From a checkpoint of a small mixture-of-experts model trained on Wikipedia: 2 picks a token.
Below are experts of layer 9 (counted from 0) of a mixture-of-experts language model. Rows are named router (the router's row for the expert) and show model dimensions 128-191. Each number is 200 + 20 x the weight over its row's rms, rounded and kept within 0 to 999.
After each expert's rows: "gets" lists some tokens that make up at least twice as much of what it gets as of all text. This comes from a sample of Wikipedia text that the model never trained on. Tokens count by the router's weight.

# expert 29
router,166,201,220,187,187,199,225,222,187,206,204,202,220,230,199,226,226,241,202,199,184,184,246,187,224,183,235,209,170,235,198,177,199,177,196,234,192,158,161,222,227,205,210,206,206,198,183,205,184,187,199,207,152,179,183,172,192,198,194,202,159,211,183,243
gets: " |", "\n", " ", "|", "com"

# expert 22
router,188,211,194,219,175,178,202,231,177,223,203,148,202,168,184,207,183,179,181,189,233,217,249,197,184,197,181,168,191,226,179,157,206,205,212,219,177,198,196,174,251,221,205,211,199,220,195,193,209,175,192,225,189,203,206,198,220,184,244,180,195,198,169,189
gets: " to", "A", "O", " U", " I", "E"

# expert 13
router,205,195,178,200,242,187,187,192,228,161,207,217,204,208,177,210,189,208,228,193,192,180,218,205,187,208,193,219,224,201,189,207,202,179,198,226,210,204,192,188,188,187,205,166,165,212,179,186,205,226,199,214,162,199,181,208,207,201,215,201,225,171,214,208
gets: " ", " D", " St", " T", "at", "g"

# expert 11
router,223,212,242,194,138,188,200,211,227,189,202,193,207,186,200,208,208,232,185,177,208,183,222,226,172,177,201,185,219,200,181,224,202,223,234,200,226,215,228,206,222,183,191,252,226,205,222,210,201,218,178,203,188,209,201,212,199,217,164,229,202,179,209,227
gets: " f", "s", "p", "2", "ing", "ig"

# expert 6
router,190,192,156,208,165,197,194,191,185,171,202,207,205,183,191,180,200,207,215,179,223,192,228,174,196,190,213,198,203,211,231,220,184,233,172,217,212,153,196,175,176,219,209,199,195,190,229,187,190,236,185,235,208,203,211,231,213,163,219,146,245,194,233,201
gets: "1", "2", "3", "8", "4", "7"

# expert 10
router,183,197,237,178,221,205,213,175,212,202,197,229,182,216,180,216,213,200,223,185,171,226,232,218,190,204,236,159,248,186,228,250,192,195,191,248,168,175,180,194,180,211,165,181,183,236,185,180,212,188,179,192,203,190,175,190,198,201,213,171,222,200,202,204
gets: ",", " and", " was", "ic", "),", "ical"

# expert 7
router,182,198,198,218,195,199,206,191,220,204,176,200,208,241,218,190,171,215,180,180,202,216,189,218,196,195,181,156,241,185,197,170,170,208,192,204,201,192,221,161,220,220,156,215,164,221,170,185,204,187,189,210,231,217,192,173,205,209,200,200,260,202,216,161
gets: "2", "1", "3", "6", "7", "8"

# expert 12
router,166,183,226,208,198,212,197,163,179,225,226,195,207,190,162,175,181,214,188,195,216,185,244,220,245,188,188,240,230,206,207,152,186,210,208,222,165,207,214,176,209,203,224,182,162,210,202,189,190,193,212,192,203,192,209,207,191,180,172,192,224,188,193,215
gets: "-", " ", " (", " In", " in", "–"

# expert 17
router,189,218,204,179,216,161,212,157,182,191,187,211,204,181,203,193,233,198,210,214,174,185,197,193,216,214,197,168,219,207,181,180,202,236,222,208,189,189,251,189,227,189,209,214,214,219,161,199,218,206,203,220,192,211,166,170,226,166,198,229,209,162,216,175
gets: "0", "5", "C", "4", "6", "7"

# expert 21
router,191,202,184,172,193,182,197,201,220,180,211,206,200,216,220,206,197,167,194,192,187,212,215,179,215,195,212,187,226,173,195,220,211,172,206,196,187,236,183,194,167,211,200,206,183,145,209,178,196,199,187,221,243,203,228,197,173,219,201,187,227,199,211,229
gets: "it", "ed", " with", "ers", "s", "ing"

# expert 4
router,188,218,213,203,199,221,225,196,197,240,219,199,218,209,185,243,200,221,186,221,190,225,220,197,201,224,180,166,195,208,162,177,182,193,192,212,163,182,182,199,215,198,196,212,170,174,180,218,214,216,233,228,198,213,224,135,210,174,178,221,244,165,216,186
gets: "0", "9", "8", "1", "2", "5"

# expert 30
router,223,202,193,211,187,193,214,242,230,143,218,190,210,219,197,222,255,205,198,199,216,192,184,171,177,237,181,205,229,226,167,220,206,217,174,214,229,176,190,216,199,223,200,173,175,216,185,191,191,227,237,178,202,176,195,208,190,204,192,192,187,152,169,218
gets: " a", " B", " an", " b", " A", "B"

# expert 28
router,179,184,201,242,208,198,192,197,194,189,163,201,208,203,182,179,206,212,191,213,216,205,181,232,220,206,175,181,181,215,204,171,222,221,225,211,194,209,191,233,184,198,188,199,224,197,197,209,197,230,198,208,209,207,193,214,190,214,210,201,165,188,218,225
gets: "\n", " P", " L", "==", " T", "==="

# expert 19
router,178,224,202,194,172,199,197,137,171,223,198,164,159,234,159,218,201,205,182,217,214,215,171,212,247,212,187,183,164,237,193,222,217,179,187,188,187,194,179,215,184,209,187,228,196,182,183,219,189,184,181,221,191,211,207,205,217,227,197,198,214,229,199,145
gets: ",", "ation", "op", "ia", "i", " League"

# expert 31
router,231,214,172,214,195,214,223,198,195,234,246,161,205,202,236,207,224,186,217,201,159,187,215,206,196,167,219,180,176,214,195,195,206,187,210,197,188,176,197,165,194,170,218,184,247,224,207,176,194,202,188,184,214,227,232,208,217,201,197,186,201,198,187,189
gets: " N", " ", "N", " n", " un", "f"

# expert 16
router,216,178,208,189,215,205,172,206,197,217,194,245,220,206,235,198,198,233,202,232,203,206,208,196,186,250,232,188,205,209,213,182,218,216,234,173,192,221,209,192,202,246,174,173,175,189,247,219,194,203,211,228,214,181,229,216,217,183,235,165,158,180,191,252
gets: " at", " and", ";", "ip", " t", " out"

# expert 5
router,207,220,194,192,214,194,207,201,190,200,178,190,201,189,202,202,236,182,195,191,172,228,201,195,200,213,204,190,197,169,241,202,210,196,216,191,179,209,176,214,177,155,188,188,199,198,220,198,210,190,184,204,204,193,154,209,221,239,175,235,237,232,177,196
gets: "s", "a", "es", "as", "os", "o"

# expert 20
router,222,181,194,219,256,135,186,210,207,182,182,215,214,194,232,193,228,196,191,228,245,187,244,200,227,212,200,166,197,202,181,214,200,193,193,218,201,212,192,190,218,224,192,218,234,186,202,177,186,224,204,186,205,211,219,185,209,218,188,220,181,183,223,190
gets: "|", ")", "\n", "\"", ";", " United"

# expert 26
router,191,217,226,203,183,206,191,175,224,184,179,201,193,198,221,191,217,177,232,198,192,202,218,192,212,196,179,197,214,188,210,214,198,169,191,196,221,193,177,185,201,169,172,215,173,200,206,254,185,166,188,198,175,165,181,198,205,214,191,171,191,225,157,200
gets: ".", "\n", ";", " The", "==", ")."

# expert 14
router,189,190,180,203,190,217,194,188,188,211,245,206,201,201,207,193,213,237,195,214,207,172,203,229,204,229,205,179,193,201,217,209,226,186,187,172,202,211,159,206,234,195,227,183,224,177,190,162,188,159,187,199,214,231,190,188,210,217,250,270,246,203,221,197
gets: " C", "c", "in", "y", "ic", "ot"

# expert 3
router,221,208,193,199,237,207,197,222,198,218,220,191,204,170,187,172,196,211,191,227,191,196,222,211,189,158,222,183,164,207,199,228,199,186,217,185,213,205,165,221,180,206,169,192,183,202,198,162,198,157,207,222,177,153,210,225,205,194,211,245,173,189,204,249
gets: " w", "re", "en", "e", " st", " p"

# expert 8
router,198,221,186,231,170,202,214,211,193,183,203,196,174,180,203,208,210,188,243,190,196,178,195,193,166,216,189,230,194,189,170,215,170,219,207,187,196,235,196,223,198,202,237,226,198,199,198,195,218,179,182,200,216,222,192,206,215,195,189,184,207,162,190,189
gets: ":", " that", " \"", " The", " by", "."

# expert 15
router,221,191,192,183,208,212,182,242,180,198,174,233,183,190,191,198,196,218,222,179,196,204,203,237,174,212,190,222,201,215,203,219,226,211,220,201,185,205,214,186,184,236,182,193,233,209,205,214,239,203,199,161,214,205,191,222,209,187,207,219,167,172,200,184
gets: " ", "el", "al", "ad", " m", " two"

# expert 0
router,181,213,203,225,207,200,214,182,217,155,180,173,204,211,203,224,171,201,201,215,194,188,196,193,210,216,216,192,216,187,220,245,180,230,188,208,216,191,229,195,194,179,216,189,209,214,194,235,222,164,202,244,191,194,218,182,173,220,205,207,197,200,220,227
gets: "ing", "ir", "th", "u", "ations", "ings"

# expert 18
router,188,216,189,173,249,231,169,201,204,175,223,203,200,179,209,221,176,197,192,214,177,179,176,170,244,195,192,223,192,217,219,210,234,204,204,207,225,216,247,195,176,187,205,241,222,215,202,230,202,205,203,179,194,196,174,191,204,198,199,186,201,211,222,204
gets: " he", " He", " re", "o", " Z", " /"

# expert 24
router,214,174,233,229,159,217,225,224,224,192,186,173,181,210,205,190,157,219,202,174,210,206,179,238,189,219,186,202,202,200,180,216,150,212,197,194,208,214,216,161,179,203,191,164,175,229,235,194,206,201,187,184,226,162,160,214,171,185,188,222,218,217,161,190
gets: " the", " in", " for", " of", "ort", " this"

# expert 23
router,178,232,236,191,226,181,187,216,214,207,215,215,179,212,211,193,179,201,208,191,233,236,205,247,228,237,199,223,190,192,182,197,218,194,211,174,164,210,196,185,167,209,215,201,197,185,200,209,215,185,205,181,172,191,193,225,190,215,213,219,183,226,189,208
gets: " of", " in", " on", " from", "m", " by"

# expert 25
router,194,217,206,217,185,197,189,211,198,173,189,206,185,175,207,192,198,218,208,193,192,189,188,221,242,185,208,193,216,191,213,171,141,211,187,204,208,176,225,182,207,242,194,200,187,215,154,179,201,187,188,216,175,201,196,195,212,184,201,193,203,181,228,228
gets: " S", "S", "s", " R", " E", " K"

# expert 27
router,201,195,214,202,185,227,191,213,201,190,189,214,196,195,182,210,204,171,188,196,228,219,230,211,234,168,179,243,198,182,217,214,233,193,208,210,208,194,177,205,192,187,174,193,203,202,217,215,216,185,219,203,162,215,192,202,183,181,181,209,211,227,223,191
gets: "er", "r", "b", "t", "ers", " r"

# expert 2
router,233,179,209,231,213,196,168,209,205,191,241,178,178,181,190,167,193,228,204,200,180,185,199,215,221,189,195,215,198,194,212,147,222,194,186,198,219,211,205,232,184,221,195,195,169,186,162,216,191,208,209,171,188,222,209,205,191,203,222,199,189,163,178,197
gets: "–", ".", " l", "j", " his", "d"

# expert 1
router,193,209,236,208,167,201,193,197,187,209,190,208,205,193,218,218,193,179,244,193,184,202,201,200,192,191,178,197,207,167,205,207,177,206,183,198,172,214,184,174,170,181,195,228,224,195,170,215,209,238,214,165,210,203,196,189,214,171,195,205,208,226,208,209
gets: " as", " was", " to", "h", " is", " were"

# expert 9
router,165,173,213,180,211,182,207,221,227,237,196,191,179,204,180,196,191,215,161,190,223,197,210,229,177,165,212,206,160,182,201,203,211,212,198,195,185,215,209,211,196,205,191,221,192,212,188,181,221,212,191,156,224,187,163,218,191,209,208,193,180,194,195,168
gets: "i", " G", " H", "an", "ie", "on"